Experts of a small language model: width 512, 4677 steps.
Below are experts of layer 6 (counted from 0) of a mixture-of-experts language model. Rows are named router (the router's row for the expert), up (a neuron's input weights, with its number), down (a neuron's output weights, with its number) and show model dimensions 0-127. Each number is 128 + 24 x the weight over its row's rms, rounded and kept within 0 to 255. Numbers have three digits each.
After each expert's rows: "comes after" lists some tokens at least twice as common just before its tokens as in all text. This comes from a sample of Wikipedia text that the model never trained on. Tokens count by the router's weight.

# expert 19
router:105150129151121123131134158110123119133120132107109147179128118163116151101132152146140194115129087128124112118124124166117109167134124151127137106174124117086125145158175157099170100154115103133134128121130163107114094140125120127126106085156103181139159098105093121120148129164111159076127128113126105196138127148119087063135164080121163105124114111145132153099128127135103132132162
up0:135141143143123125097144160127136131118076114150089124129131081088123158124120099162122117125138153111162104178094106108159100149131130124115122159125113117172117182087075156168171135098193193113111120083139161148166131109132155136151129130167193155096132109142136091121128134151163120148115162100158128103117147101152143141129103159085142109111127128139094111153112139123092105104100
down0:113140153129141145150075091159072120094132085071144132126101146116164085140158118132152146133103141109161126123183167133114108125115149124077129127121150158099150078151150164156103121131116135099143138107149122121117134133106139146164158104137160160130155144102188128109123153100129135130129142111113112134156099115118134121127117103117108144118133115083121130159107155127171108149135
up1:131103129154118125152129152104154141116115114118152124137116145103161158127146142135095151124148135156138102187158119085109152092118119096081140136120105167138095119122092169120081151134155080072121155131129167137098110165117130162121125093192114131133134104145127088079094134119158123122076136121084135152171100132161147109156135135143096092137131151118070157098096104146142145161148
down1:131147123156141098101185148118154116138141160102138133114131079165104112135126164135165131121143145103106128116075146136147171123157155160170106134129130108121136136130105134121143141145117116175118155116126121119138134125178090107135127136111143129106143120128070100154113096103127140146111149123146092134134127140119119090117159114134151139120169128143101126126152095110067096136138
comes after: " was", " is", " were", " as", " are", " be"

# expert 33
router:144094107124131131111147104127093140110123177125100144111140124088159134136134115097106146142147188124098178101102113126148118111166114148140153096152143143159164127108181127138138099155123122145127163163146093119141078157126090155114099175115101131113119103130100158140073139149125128139134065132137098153131121139126109173116119111097162076137118149121115126098120170116090142164133
up0:157110116137128115105099136119138099124112129086140119154133174135113141148124109113108137104147042117108126157131072166122113119114132144092134167131115146139117135172118144098126069124151124125117131169124149133075155119180144144116139122098131113164126175155155111148124132145176136105161106122127137169117120162097162114104093149128114166147138148117092095152082129143153176101144
down0:170113144099133153139110161127167173123125127115114096108121177132124133171156152127066113100128144144110111154152088127125154112147138107156109127153122108163097108177112112135117108143161106156139136119143146137127152139152155099163146143177166105097152057105145131123127150105133121105117098160108100135128194137131172112142101091086121100103097157171145090142121143142165168108160
up1:127140112086139084118118126150132119135134119114139144077153157131108134126130115113131131145143112119136120101142091111090121105135122097108127126113123108137134128108185141112138103130141137126128120144129114115079141144130128139164119125102157123096143162152132130153131162088148095139113106146140091085131181088120182171120111137152116088127139127131122089150121119117103125143131
down1:111130151130119126163120142114102134114103166140123125089129092141136156107118120147175162121114145163142133147162140149168149140145096195175143135122125119100135110184115116155142122101157100101157113191114154163112104138154135082109145107122122150162066116140125120107101122127099179101169152122118105168133073137097119117126125121149128162136143133115127114116136099129160136100159
comes after: " a", " with", " of", " an", " in", " for"

# expert 45
router:131116190164115173095156135096146113121147137105134135116118108149093127108152139122121099092106121143149163158130134131155150177095132166136107147134175092153158128121127108166115144128171133136142073122138147142156124163132128144098166074155136132095166104087163142134120069164172107120143114089144107096082151100109106120123142107093122122114162131120115150117126104156123117079143
up0:099093112078100116151086108122119138160117106082096142108091133133122139116110137115155155101155122109135138137128085113113127162119127110160074131149114113086118107131093139129143110139064134142119125125123134114094124136097118143173134127085136090139146153148127131129156141128108101080106160094094144172134185168116114092127127091142117133124127122122137123113162147127124118135110
down0:117107120094130121163079168124110137118137121126128151117158140086143146151148122086173122091135151121133150140134106092152165174111165120163156096150122133155111136093079115127160115111156179102122112161138137096140146137093177109125128091125150147109098130175126126161138123124122108102150115124120130143111147163145102121158094123136069124096168168149138126120100121118126143165147
up1:100116140095126160131109127109095148117133158143142152146104096116106185166099124150142144090114078124122149110110116136135170126122081149107136161151143149131090142098169090134108067140128107154134133126134151093116100110102107117136131135125147167141130150146125146095149151155118128129124130155158128183103128186146111102137135135121146131141112130118119110108111160070114115186151
down1:132154110132109117129137206164084091123144088096117139110130101144113116134123138122157131123143189121096174152194125147120129139132132147151152147139110171122122147126149126114158132152187154120130116077072125116183158102154121150146168095182119104142108136147122133154117143136068094142128126129132169126144126115146092144127138150110142143140147146090159097136142157134080096116092
comes after: " |", ",", ";", " (", " –", " "

# expert 31
router:153120176126116153119126133172168078139142167116107121073100155163075114137118100107127121123152147119149114140118118134151109139146157097157136116122135098147145117151090164159146168097114125119145111163132113144189117150151118141124154107120156100147116121080189172138111084141163072155129136107151105125099138101115112135100124114133151142098172157087107132090162083131095114131118
up0:091138116148111128148125109113132188104093115141119114104104160047133130128134139147127114118149121150121124108114101115076137135161114141116107117112105078138073116123160125107114110129102107116096167143141113153120114138096120124164112114117181128150123130126184096117164178158124132115080106156129169122139137117157182152124172178098131125102125116099118134127130140120158126132142
down0:159081146111099148130155115137149103116152167162087150128144131119159114137104112166121169146155113149155141148099121098116108103126130154161134128131123118131032124124124133153106140147144103142144130133115140097130132117160173174159143124120153145157098141118155156078098132115174119147103111136155111130129177138165155109125141130121140119118119136119109136162101118109104100119145
up1:099132101097077147162115148129095107134129113124095131149124163162166118125128160117127129138103120152196145165134143113142134120194101136112101165101097123078130142156138110109165112151140148096100115127156099084118137107119176119137125142150145178082105126103140130142104147116129118175166145065126162112159130150126140148122141158120173152153087079112141111113103127128097186165159
down1:120117106096109115127120137129175144153119135137148140124137143102138149126113114142128096112126172175157105145135085126182149116102160151084124141135123141150125116144104145117118167130128162112106114095127152140147124116180159133081139152147149149148117151133111118090131126155096141143116149118125178114128167127098124124163119146131134121124084177141116065144115162108116107109161
comes after: " |", " ", ";", " –", ":", " 1"

# expert 1
router:133127123158157112185121097157127114116151083189154124130142095115166104087175147127108160158138149106131148125160105088111148166143095080140094126148143123117167108114113100128083117159131124137145164118123099136134101150179145087125146150114145119117133156159153067118121165098129108137142152094099104107128154100131117128102137081112122112133125140138160120130146099114139096147105
up0:168132139077124133127115113141137097082111105124146116080130176105139132122155148146123159123125112101088120134118140117134156175111130154107121133093108112090121171130118142105109101142114123148112143146111114149164108149141113147130120136104125134155102098100164149122151193119124152132078127159096140099114140120172141134161115114129083155166104122122130149169117147098124117102135
down0:136120117142128120091121138102133112137110142104146126143117153099131131129087126143124171156123130132123132151147128110131158059151090111191156134149135149109129131141091141134123115139115122130147136155098109101107137143159125111097157127146102117130104171104167117125101139125145118130137136140132121136131135187129137090140125094138119101120138178147127136113124180105139144127160
up1:127142090093146172145142160111101148206148127112115096152131126163095146130154123114142095136141141132146112165153161146136171127120113117148118084107108106146149140096119103111152099132098111116133134152141093135101128104090114123120121104126128063153141096152153120107122169099156114122154119111111148154122149086129117088130112135081138136125123106094161102136102182118076131106105
down1:137142119125104135086129140136115142167114170104129150152186139122133166099097164139096139096143158127137092141127168142130155118120106093112131116100104136148166143141139140146140106132150089123147080091133135111124064109114088135157153099130143116079128125129137131098118119109134125150123149116119123140126109121131092165184135133116149154117112142118158108127114117137163131118112
comes after: " |", "\n", "|", "==", " Team", " %"

# expert 34
router:162107132106141084134084098160160132138119130122168125116106139120135108082122089131133139166158087122125178132156068113148140122104145107157120118176119106131144121129074158184098090158120105092150118113125124114133124124161117100070135102112113092139086143158178146147138133139133101158161155104179139164103153121091111163103138092093148125129111121091150124124162109115116131141141
up0:109125115164118138097147111108126163113115107120172148145100128128102171106126119160135134138102151153141118145073104161127088154116127120119140106154112097107118158100129082085135110127104130140066095195105160087120128120089115122175121124117126151120143184135122111109119172129103161132083102157123192150122151122142130122134093119138141136129123134126150108159111197095109096101114
down0:130145122124107142123148100135141096133140158134168122133121134157077165125174112118113134130166158121110142112111111129152156105134143122137148108111104142133142122098187076137129128151163144117118091152104118140130103115138142103124146110118109122146124089114146124133096119115129115185116069142104176119070154128163116145165146124128107123115153099149106123096124108141140147104134
up1:148124179097070154120137148105154134056085133106145089124146153206130128080147131134152090142139132121139118133178105123124120145170116142123109152111108202159113161097148075117120126130162097088098127148124198118137138108121095152139143144159092160113142099135127083103104105135090141147125088081141080086115110127134124118137116139093127096144139142115145160174113157122148121145120
down1:126167164167096119161074137136141136105130151117091125145103109156134109135143114134167129152138100091150146114090128129138157121171113119108175131130147099125090108153144153115081131153117127135133167064141088116088105131145122111164133142164117088135154117093133124141175135098145126140122126159104147135143097140112112177117125101110109106113137121139157094159107142135157105131132
comes after: " |", " ", " 0", " 1", " 2", " —"

# expert 26
router:113107142117139148125145138147165106137114159173138125152115159088080110112100102166108168139140149100125173121134091131155137174122156150121078118114116100147135121142113195079109090126126145128140165098109121084116096135092110108113149134102124154076143159160184137135147164124147111095112134114133115150122136095114179097124135086132105098146148147150098182125125101131135102109117
up0:172110134143110180151058123137097151136081094150094107105150138124122147156156150116114136124143119086124142099124179130141116069116153109178124101145149137142102187168156133112176142116116126089141125082156144139094141157188122104102150095183163160137134133150130140125148164117148126151144179093107117156121090172155116157086117148074098134088172159118119097103116139140084146136127
down0:158114128119122125101138093140078149146121134153132110152096202128155135145128149146150097153083114135126138138098124093156128120164136137126113117137138165116125063142147120148109144106146113104119134127123187081174100150111091136162124108133154156127146128130135110108164131164143113066128125155106164132119081160130127186130143157126176146129114168098114135130091127111122102089086
up1:128141123092118141123124150092123150111138128163145131101105111138137132168149119109137093106150098160121132114148129111132102098100114145175111085147088123040128156100164110133117119099139131109114133109089144156142114154125121095120115188113169103114105148138153111107167144132120157158110140135117088144120140141150135128167144131110141158140120131091165142115114145119159133177147
down1:132129080112168160097127139117135132144146098132135130102143125098121124172131144135120130127134158103112102158133158150132149162077109114149144110191153136123117153149134167138152076087128169135161128121131129128141136158085097125099133122121142111101088134137142075169143169133158142127150144130126141134116155125156144139121154131144157145104119153117127143137128105112188135106114
comes after: "\n", "-", "==", "===", "|", ":"

# expert 42
router:167166090128121132152117127139112137117135115083105126131130122110113129141121117126171122139119161095109133112123181102132184112118089129110118132080099104099155121115117141115137129093160131119136124131117109156074154131131127175134124146126159128114183081094131130127147108126133103123126165102134135114111129137157085191126135086140130102161138127146136122141133168134105122136119
up0:149148126139138150151129090128155130125118149133120143104146169073164145143100115073095140105150094153152141132154151157116094131147103113089168099145151159144166145150162080132085098168117137140086137133143116115130108140136125126137149107143133121121094134194112152135104117146115108107156126092135134131138136115152115111118151123117144085121099099088113126125143181109107108163131
down0:128149073130082145109152099158121121154120135088143148144083118149148151147135158121110127142118151147102125127110184134116155150105101133144145143060178129149123107147158121161126103068119158131177121101080133158107180107132127129174134109115093099165103111133151110089136079158103184168135122145113173100134105126142134144101103116114098136138125123088151123141150125138076095158157
up1:116142122109162119107140146105109142110144142148101135082162126078133149131159094143186139104153101180132124127088152125130140121103132156125121150148117176144119108172161089109114126141082121121129146109138094136131101146137124116106149111171111162159124132123100124120138159102130189120159096136112130139118147106115171096139127151156143119107136125139130157135113110136103125141074
down1:084142149120161148115142123099135081131115136115117116135146114101140116137131068121127093089142111140158136115119095121097109176131126114117141094165160175144116130155116104112108145159117097080146134114154112109138103112120136118132163141130088144119173174156058085132113136144107142114144102143109135183134132145158140117128109147140137129114118111076134121137105094148155131144121
comes after: " ", " a", " of", " \"", "-", " ("

# expert 27
router:130153146140069126136157114137119100153104175133138111158133148155165145090089118139146147111147154176165140160125126118157160135140127095117145140140113154133102123146109125120104095141152172134116105148123104126148113142154116109149148142118147097171085127129155143170123099103128144102109074107132153105117131117093126102158114162096143112110142096088144075167132137147132175150135
up0:118148145116121139127090139132115113115115069119086123104119143120165134111142138142119117144099140140194116137131171113137138214146082157112119130119123114107163135119136137140172168132115126134112158128148096144132119107110133131130133133142171138117102107105176140147147138157165127145152159120144127127134107176119144175107141138128120154151136093137154164088101132101118154099134
down0:164111100129125128113163129112152127164106101148136146148143141106138087143144152151143134159154142096099111095148148150164112117115143151175126140080127134139170125119138168137102126173115112102112107138121119164149151108118139155126131150108189142133173119141123136094116169113094119140150105138135110101119130108096153112139119124129137133163096129138163115119118129092143132075112
up1:125094129163157131146129126124094100156135141127161110118150161120082131115135150128155175121132137116094155126102117110126143145105104107174131126110131126177138127122141157091126107132154153119129110123095083105101108107105103107161126131070157135109119142120141171104163146147143082087153145153127126108135188120138146135144129095142115077131141095111128145140135146134092143121134
down1:172109126091111143117184068114087128187100134139172124117151148108117127137087163055127131115111079125126154133161138119148118114102132129077106091150118151098124116111142110136108166117108103102129154118138140151130099136100105180131109115135113144140127081169128173114115123117149084168143106143125107124174133132131147115144120109154118122128119150078143120137106155155159124142123
comes after: " on", " in", " (", "\"", " released", " September"

# expert 38
router:085127118140124115117108133113149112149116098095158129099110173108127115138124122132178017117103117127129155156119132135140116123139125123131145119126117126151119139154152116139111163113161116138150108116123132145145178132110139091116143118114139115155104172119255154177146113120128117103126156112149102131113116160130125157126124107106089125150177103120147119117140127118132146112138
up0:138095123159131115171084093151134106162169105097088101140120148136122140158131123071125168150106125073120162129115143159101124120101102184136136162126103137123124090166163094136114114086151117130087157156138103144118112113136141158160145113102097145108130153107126157127132127136108105173118120186115119117145148155142105147105121090125144116145060125124137137127125150120120154124121
down0:101159157149127088132127117123109111156144133100093109113133134143114136114080136095125123168141160107127152091130151139141118122172160146137157168109109130183109114139122156120117156072142139129142106099174104131155132124165114106138104116164153156121125076104145124183099106060128140135145135107115094060108128081128133116162132175136116132168077126142118128123115086164116120127099
up1:133136136096153135118138149118118118162127127139105128098114116140122134154185110142114130099131121125197115163087107106116166136108139156087149099101125110141136111171121105105155113125151107128143118084128176160152117118122119114161130144124135138142147144178136148134152106161126123136127118145153124115146135139146140124151137103098162113156128077123155148137149134098140120088153
down1:149162113130158127152108104140127131152187097107143134127103108182092111164120085121154115120143127091093129099125182147114161129115118114163092121129140141124136124109173091148129104149130124086120110123101162126144143128146115089122130103106168099100165115180103108106112105125091121108088098121121131143113103139106131121128108133168107105111107131109150134099103120140118117131073
comes after: " in", ",", " the", ":", " of", " and"

# expert 17
router:139138094112126159142123121071125100113151141082134166093118102147103115154187160122102072149097118138091120100108119139132122108162071161085125143147145146126136121119229093160164153200086119150116157114139131121138107095120081135112089097142162126134161129109105113128116093117154158145134128101136134171109091183127108102132155146147161117160138129144140149098113201117112164134118
up0:121131130137159135118140101089156136101097119125125106093110167110118109091139164143159111121144100139116183096149124147122106144141095128143161111123124131121087139148113113155128106146104130112119158104122158131187082147144120130123123157164125161110163075114139115086117128152139146137104140163171166113122078103152125181093105135122149105158104113143110153119149145123134145088139
down0:124135076124137103131150184188133130143138133146101134180109130105113106134124101123110100108079139118096145122135139140117136099130106127131133097116155175107110178116154106139128105154107187144156089125124113117149174127124118115156140158146115172122123131094095136121141170159125132142123155165141136095138100100189131160124064157174132119102185134155123165141163125109167112122078
up1:185130119129119138115112156111132164168132144159114077086129174154146159154124111155155128117105134109162139146105137133074108192131154147116148154086107115156111112126111140161108126142107121079137089089111157130171106082140096109156136130156124131107127094090136141137139148126116112133100113135108116129179109122120165132123132126156105135148106111131097135146141129100139149130094
down1:135106118090116168128111123106160166140151116116141134115074147133152135123120094125123138115144149094117139116098139145125125104095155120084179108134092128121159133150127099155166117136118121106152158109131102110117151130120112166092142095113138065103124128112140123168100111174125145109119144141123153164140126122113138110140165107157092147083181135106178137140106152097116109111105
comes after: " to", " and", " a", " that", " not", " he"

# expert 11
router:114142116118142152098143124095160137090119116096167123122133167113109152106123164120124034120100110125120119131145138147092123149127131120152092102114137130142139133129194144086105130104142123127165117108126167151150161124133119151132099153094104142135177161147225131149124150101111113130119186120138090112138114085165114097153125081156073087111155139109139114131113100111153111092121
up0:093143147119144122127149122139127103109126136100120103128109082140177149100113097116097131139118126112113102109120118130098095136089113108098086162157134092115135099109127084132137083114123091136113097149125112122116093100147110121148134153151122163160117097133096121108078112127092117099101128121149112160127119133122166137115147094130178122111095106164094147148106192127101140150116
down0:124193198090135113115108087145120125161131104146138134105092123120139101130112122174101109133168129106155153117120175139161129182122109153108116111143134157121119153115089115142132149114077144163129123120123117099148136126126136145099129145141113128119097084178135106143116132052108180103152110166129103119150092143138153145141123102093095126108149118156150095127089119120101146101074
up1:165096128059134102171118150164135086137099149124109097134162130124128127140130093118064132137123165129088112127118104163140112145124127119125136158094137167124056144126127154140155157146121115116132188116132127126116135094112129084174108176116128154144080130121134124123111142144129145134140147116101123108143103120157180125170125146148163098130145127117102114182119112112112176136119
down1:094116117127142134136126118120145115144136139144075159098128129128120084145159117126116122162093065119111124089124137135128091103119179147110104078147121128160162081122129128160115123164085134133128079095130111113129118141104121142119103178131136114136153092147100138122152104130157129167137130137128111081151140101086136127144141172114161109134120137143149152114134141101107148141091
comes after: ":", "-", " \"", " the", " of", "="

# expert 24
router:141084142154100146106118141118105086120109132124133145145129108111134118142111162149127133112146090123121152130151139132156135153108114143076125093082140104122135134164114164126145119144145129146146160131130103114127091169182126129141142144137117154124118116133133101157102123124121125126137122154135104128104171092127144089102109142080149133097143126124114090159121131140130144114121
up0:130149112127088122148113115134149153148094093098143100115153126103103184145150145140149106137147147142106124123106098083089164105070100090126176091112107125123131106117110086122132101137132114057126123145135141111128143108148106135127117132164118134152192174156113117108089140146119154144070151126152140188153100132123150123171120127145135115145088148131078157147147135147125132139147
down0:173157178113118145152146110154143095127146086133083138134140119131102087120123135164079120145151176123166158157171141162092109165163136160099116167136164129096142098158091130145168143137114137120104146164098076188119167143172112160130138106087189132125126119093102148121154183099141133116118107167120112138136150144130148103118128133118077140126133109151080135179122107113130090105121
up1:141150108114137110150063123148150133149106113196119091121144117162119155119122146103096127168131132128125144090157149142154118095133164116188138130122070136093143106136128098164136122120104156105066113166137120128094105139156126137153113134190139094137144115128145123133110101112127119188114139133107151136132141103132145161166147129095145127107112135103125118143123136147179139190125
down1:117120155133141134139125115166170138086166141141124115128149095165145130120111123112128160122189129155141137158099148104163172119167115102169102103134120131124129141082133130099101152148092126093154122137156110131129122129126126106155157093133089129132138105121130172112151185147120122107139166143081132097177122129119119138090149058158122134138115150135128169119081107137128098129173
comes after: "\n", "-", ":", ")", " Born", " Location"

# expert 18
router:146126116150140151107134145112122146130098121113117143114094130113114117117116114124139123161127119080153124121083166090162164102145138112095076154058098135160090049104145151122147127113098149083161134097130120130124138112115137117116164134107169191131171138145159119112122154111125127151141143109165120150126128145141109142173176126138095087103117109141126120162118142122123137161101
up0:135054126106153114152106105136153134105133133147148128111123107114182115134113167130122122135161123145133146142138124163145116103123138124152116123135100189108096131135185126121124138153120103092105127159120113133073123144151142174143156148170089121138168134095136124117150149143197089125135059149094128136145133144142155161129135103124123133081104097106132112144124153089181141143141
down0:083141146138129120107170129118115106086144100097101129129109118142128115155149130127130159111144114160108141100087118124121124146127127141141123189133127122142144121142151136141102154117112157133149141134139126121125134136113101104078113111156147106146102135105104106100090122146122142104134147116075111120130131117144140146167105170157151157088165136072158130172109086118151162123112
up1:119153144119105115153103149170122131110127151081146087059152068102160110131102133117161126133148118117151151110129126153142129139112150153131119155134099123133119105163131129102100150145105127124110150130108147150107143129129099141137165124153114132127147131132134141153107189107110112085133162142116128101100135112122137137123118128087120113135162122102118066124153100118125142146154
down1:117120098130135139107101123153141132169136108079127103111131122128164135138143146128092129143091162121137105098112151158114131138130142076116116140090199126144124130126122146141133163132175131111131143105130088116122073160135151167104102113171130169123115127147142077175134132109131138190092117124185121110134104100110139107150172160125137130142103169108096131124117129167085138066121
comes after: "-", " A", " (", " \"", " ", " The"

# expert 15
router:150119091130118161171153130116119117140155147096103111111142101105108113099104102105165100124134130104123119124142092133153117103143140123133111132119112130159134130148180145106118148131133164128121106132115134126129153133113120137114150109139137124091137136146119134119149157125144121128113114127112163110104178145156122121144102060146122114194089110145134134146132101130138144174175
up0:160145154106071137145118110124166131085146132107147104142156139137126112092144091095100119120178084130100139105086129143114134111127080141102106110112109150103129156137111113068134145118175129138133097112128149184138094100142110126165135151095117076126175126141142149139127140165130111132141092095127121133074106128154124104101142097084130119154105136127127096143147118119129159108144
down0:120145155134123087108121123132107096174137124077166146155096168110131126158138150138149124139124134128135106128156106118128130150100114100164108162063083133115138131144119126169136096144096118162104177114163125142102112095114116091115142106131172154108118142106090113123151093140097081147168151098144172112171100104094150156104134138155112101158179148112139090116111152151153146085098
up1:115151082116093126147108135152114130132143149160157134143139160115146116129123120159104141095135101147136126088166111136111157112180099133131139178139104158086102148151101150154098088131111128157129078164111189093112112156142145131110136111168092129110134131163137126123073122111160137116094114142132099149170126150133150101107119136122135138138126101080148104126133116105105164062139
down1:107142117074164125085115078135152100120147142130204114134123131147093144134123117114097145087121139130095142143083148126174103132123169136102117120143138134164138156117139131120109150120123117138097101140120103163128108117160110134125175123149163147143088137119150114130108120140119120130121061130105153113109113146165136167140108169114081083104126114173124131091134114125086128099146
comes after: " and", " a", " the", " of", " ", " or"

# expert 8
router:116152156149095123119101146160141107156155101115138145130096113126122116131164101143131100114136117148152102123185134087143144131061151111137153169112118117124114116132096107150137120157081108173114163145147110139129123151150166110136143147130136118156117132105164122157149121117133136097114119139154156103136121117110119149172107187106159156103171146101121123142145152146133125128157
up0:103098123108132087116105080156154162103131142104108137099075157129126150138176120153156120113112108113154129146120127153132136086152103084116117146121064098126114096159106091121180127066125107106132087177100142146120141112142110117122129168094160136187098128123206128110128158136145113146103109110101111104141162102135176127153163149110142123121088127134135098111152151122148161116146
down0:133154128118158142092111097119089146091127110149132175127115139142125118145120137136099115105109137148097129140120140131133139140132138143155084123116121136142168075107120113136102140119152119098150106131132107152109084101148131112131096066134163114099130142135157104184132107109114098131103062151163085073097103111154163146073129148143161089105105144132138143160123118132149113141086
up1:153094110094140139131074104111127119079120161159121098130117094146134150124140129109130131105148139107147138140120117156136145154121134172137128141131114128139127133186164137100185131110155120093132096122119120153110075142117133124143101145112127127125131111125136106103113138169123123083075138129136121154176143141118131157129103137141095102127085150122094103115129137086141088129199
down1:167127104152132112102137128142104153161155114104126107105126119146129145141117128106116127190129115137155122110122102115064154166096101094100133110093117141119093145150122169131125138146113104117081136128118120146127121097142140160157093155079113148129070140122185165113168131145139148134129099133116162154103166130156108144232103076106095149117122151117165126097149144105169125130117
comes after: " |", ",", " /", "N", ")", " United"

# expert 9
router:100152111131121122196110150107098120121090117150084187145125116127178109146157153124090156135096173136151171158131133126109124127117142126145185179157135125189138142119080088152146127122146109154077128144132112145118100152093101147144148097110139091166078122120134132132136135124115118126122096155140108113136099156120155101102094142117136128148110126077127136138190086145172142113164
up0:124080117152082129129130116152138153110157104112142106107140180136134152116120147142119154190127105155142143087118115143094137136155109126128104157109111104099121109147138119116160140091113064091154144127088146133114129180139136095130112128140153123118144149107140088127117113091143159139152149080142124160173172094154126106086140088145146151130096118080116122127117096118134092157137
down0:130164114122116104139119185111120104140129144147126121102094153153134133126130141116128071123156139119134123172103133122134142137108180134135114147138163104090145164128094130139090071151147161131105082147110123132101132131116110133120130156118133127115124115120122105211178124139096133126119123120119139085139121098164159108168111096126171116094133102150150185121137094151120116123135
up1:133109119131135123137152138122118129141111121148133123110161114090155149106072102118131128079116113058149113135091074097144155114135062158137168123146099140133096153112123144112148139097165160107112141129117160138065108076113149156162130130142132091106117107160176145120148125128162161122125159140124144136100129116139109124126128135129149100082163038129096115139142128080095119056164
down1:091126132159150122120137123117112127083135155115145136148070109146140099128113098130146087162162087128116124135127138139148105144068158096169123061110135157074088109161156118173072100199106139149125129123136113138143089113121128132119117108106116105114167103102105109146127137130115142113144142180108145137129099130131127103112130144102140140131142131092136121147093135136111126128108
comes after: " |", " ", " 0", " —", ")", " JPL"

# expert 35
router:129125135108107158082148116158159098112100136145099133098121125143116143137142086088102081130141148132123150132146114086136116125095144102162094122093100139134104120089150118166114105138115133123087119146115145113124147151110121115141129143150088151131160154105169188160111127138087138131158099127140124169143096082115152168140102129107183110104123112085153154106127141151132107156142
up0:106155159181084119143143121128130096138164134091151084109113166139153129070133119112135109151101111116151118066130138114081131145115104131133171143128133142077147146176121142136134142126091124179085155139134110120094106172133136158095139130137109136121112125115174165141129104132181123116148138107138160101105166132120105120059136121082106125109105095142156117118119135134092170086114
down0:113106137139092147076125147097134131163148113157169112132132126120127120155078152151135116123143099137150143145136120129132180146141095143140193122134129140147044157131071130156102087109125129116131147139092159125065129117157095169121127121091164116148129106149118140135129137134096146167105132095146148140106109133142114129050090114118123130134084118175124140181107125098158145158136
up1:106144144143134105142116142118099115124132130114143113153138155107151164154125156087150134125116117126085124131159109105105104123156131128144083170101131126099116132108178102146133116122148123127153128093140113143122154141118126178095120110134140106122147119104130123114126174136120135089075104112115127099116122128176088111133145100148074101110102125174130179111125111119145154139123
down1:142153141165134077134110125160184113111147152118163119182149119125154115080099122113097089161111134124112066130151145150081154127098129131128107102121119142108101120121135104119162142165117134089148106148122184134078113161155123135137121136147095157108110070166144170054157147106114150109178172133134117128142121159132133123121107119117133168118140130102126144164139149125118113060128
comes after: " |", " 1", " 2", " 4", ":", " 3"

# expert 39
router:119133147137106131127107146140140120148148126142119128149150119125148119102163133120096198099126099163138114139154136148130112141113145159097133119119132117176130171141089103180128095115137114130086105123138152132134084175138138133094152168146156128158111093102137095128116110100185132150121114114145129118112152103108116154132117153078133112175143115143101126163139157148134140090142
up0:107077149128071122114094122109097157155128117127143110101063171113145139154142137139104124144077119116130109117109118105162136100110179109094151157086106106120108165137137164127154133179147088106157109202082110166123141141100151105126130136138118144117101159120164146111127135149128141125144147140103150150112143127149132062108144116126133108146117092098115150093118101110114175130120
down0:152111121175097093072153111083132092152139105126125138131157130117121129144120135126141123159104089107087117130134078089113155074126155068111111126080142111155152140112089104126102108138138154134137140124157145143116130149124139133104131151130108108144129126151089140133094131099078129157125129119163144126139134158158139151111153129115167134136099124107132146125131156121151157159146
up1:155094088116134146132140104161145094115149137119120159148115123088161150102143138136151107145127128185073147153172109138129145129118133128098168160089103155131109061160138080145101166136126100150103152193157120100174122128075135112162165129120112147118116150108129088121122130123123127121086149194070098135168115123135149150118122102124119132148130108108152169112148103126153140134128
down1:131138091132133099090125146117133115166134055086123127114108171114104115155127112135097127140117151147186101129145135111127129112104133109116094131168116148122117123140153139096181093144124120133131102089117095147119188158128142159135113111159160122170096083127111109144163124136145137135124124152163155131107100094120110139156144146087092139134147167164114143071104124155104123092149
comes after: "\n", ")", "\"", "i", "a", " Awards"

# expert 4
router:087100101135111111115130108120132137109181129083103148104127110117134139128140126154125104148136162152096130096155114124098127143133151135127111139141157137104129151145216094120131146165123134120088166144110111132143147093154127143119141116130129151106112134115093137124109129130129143134096146119120117141163132129135158137133129110131122142162122167115105126076092158090135134127126
up0:153108137126163165090130138150125142172067125135081125118111147141131172137118135113138155052157145153144168149097113093121111110106123126107169063136147114123131103116106145126136159113093125163132131115131105120122155137109128189123114160139152112178096138141149125155117111122099095114100122122179172112131128145111136085137166133088148130113163122148136118116138152124108109156144
down0:135119140145118103098120143119169133100139122101133128157126078130125139155151166111137069120140121147149086145153110128173105142131100136105134109134161137109117099108127154160140126185125139156132085121098129132117107153089109134133132164129120100133081116134101144126181131157153141090142136102118082127148097147154143121161101151118134133110107102189110151111106108104086098123146
up1:106144144100140094162124112156125113148111158088110124081125122122148133098080140086165133126125138143161122156145102143095208159114119134159193152108127130138089135116113106092138116128176112088146109097129139153114150123144130147174142137129136163129167131114130162132134132115097096144133121113111086117151147127156127133122155130083108124164122081121189131156113114147112101141125
down1:100189078118101138125137125118166124103164152119100151138123100128081126099127142107107099121177098176142094090113119129125153118123129139113168122148125143132101122114142143172172128118101139106106119109130115143093113140142149151109074104142115103132148146142177121101158126121111117155147171144141109160140092130128156129087111110154133107129109143108120145095133148161175128092091
comes after: " the", " a", " his", " to", " their", " not"